config.yaml
d_shared_expert: 0
moe_layers: [2, 4, 6, 8, 10, 12, 14]
balance_bias: true
router_bias: true
init_std_router: 0.0332
lr_router: 0.000903
tie_word_embeddings: true
optimizer: "muon_variant"
learning_rate: 0.00681
beta1: 0.95
max_seq_len: 1024
Below are experts of layer 6 (counted from 0) of a mixture-of-experts language model. Rows are named router (the router's row for the expert) and show model dimensions 240-287. Each number is 500 + 25 x the weight over its row's rms, rounded and kept within 0 to 999. Numbers have three digits each.
After each expert's rows: "comes before" lists some tokens at least twice as common just after its tokens as in all text. This comes from a sample of Wikipedia text that the model never trained on. Tokens count by the router's weight.

# expert 21
router:540473446564466507467491508502455440502512459540485468507534481474506484500520498480453481495498480478485480509455517521497511488511517554536471
comes before: "\n", " ", "0 ", "1", "1 ", "— "

# expert 9
router:542480506553531517490491475458463511492499492525526487540509476484516521554519510510472456492506436476469504484501492499530489491491499497561483
comes before: ".", "–", ",", "; ", ") ", ", "

# expert 19
router:489506491495500501459535495486501470474500482511522473532483463474516507515529491517502551492477490519448487534513561532462506544513491496489479
comes before: "the ", "a ", "his ", "an ", "their ", "her "

# expert 29
router:534480490461500523509498479497456450470509492501523475494510476443477479501489492531532523503476471523461519506500514486515498520511537540513474
comes before: ", ", ". ", "\n", ".", "'", ": "

# expert 27
router:516495511505505557468507557507457496483517504529512503525506498496474476534524491477476520488530477517481489515505473475500527489489499504555493
comes before: ", ", "\n", "–", "\n\n", ")", ") "

# expert 12
router:502513461538502558506529557488490456484489503502565493523525460471467537521518513484534473528495450528412496506499530547486510522497538519487489
comes before: "- ", "| ", "\n", "\n\n", "be ", "=="

# expert 7
router:517484494502531479504500482460501481492520489481506483505522518462494550484486510459476531487459519509475479514544497501479520526478547478498472
comes before: ", ", ". ", "ation ", "ing ", "ed", "ed "

# expert 16
router:520511496502499479478498507485477486499423486483497491526544424496503490533507496470493492480518496491469513503503465489500476509523544470482478
comes before: "| ", "|", "of ", "; ", "–", "medal "

# expert 31
router:522530500530542468475516515496483494497488514518490480520507461451512475535475499502488516523534510510484500546474500488468455569496520493487497
comes before: "| ", "to ", "|", "by ", "in ", "on "

# expert 15
router:515487510538507499494466512504464474507508523511489499484535511435517502528497518488516516479491462497497517516501463469503459487510514517504483
comes before: "of ", "and ", "The ", "==", "in ", "In "

# expert 30
router:517468461491521480455482482497487490540475498501463517544509488462459478498516481498482520444523481489514522519496524503475534523482484523521466
comes before: ": ", "the ", "= ", "• ", "N ", "Country"

# expert 28
router:559511526511494474509503526503491490530456510507484520520534485474513461505492505482466498479458484525473545488480480501544498528479516525496506
comes before: "(", "| ", "and ", "of ", "in ", "was "

# expert 20
router:479489513462501524477506485468509463533501496544521456500503495488485496519556486500500499520526455523469464498490481493518539517457511481531511
comes before: "\n\n", "s ", "\n", "00 ", "000 ", "S"

# expert 11
router:545502502519495502484485509511441472516469572512518490501505512465539488530527484493500513481494515507503533526516509470512515520458524508509477
comes before: "and ", "(", "in ", "of ", "which ", "who "

# expert 24
router:511510467475516503490466506510475457545489477468498453515506476486496542522520538491449459520515478512467493534483516514508462548455480486497460
comes before: "s ", ", ", "'", "-", "t ", "i "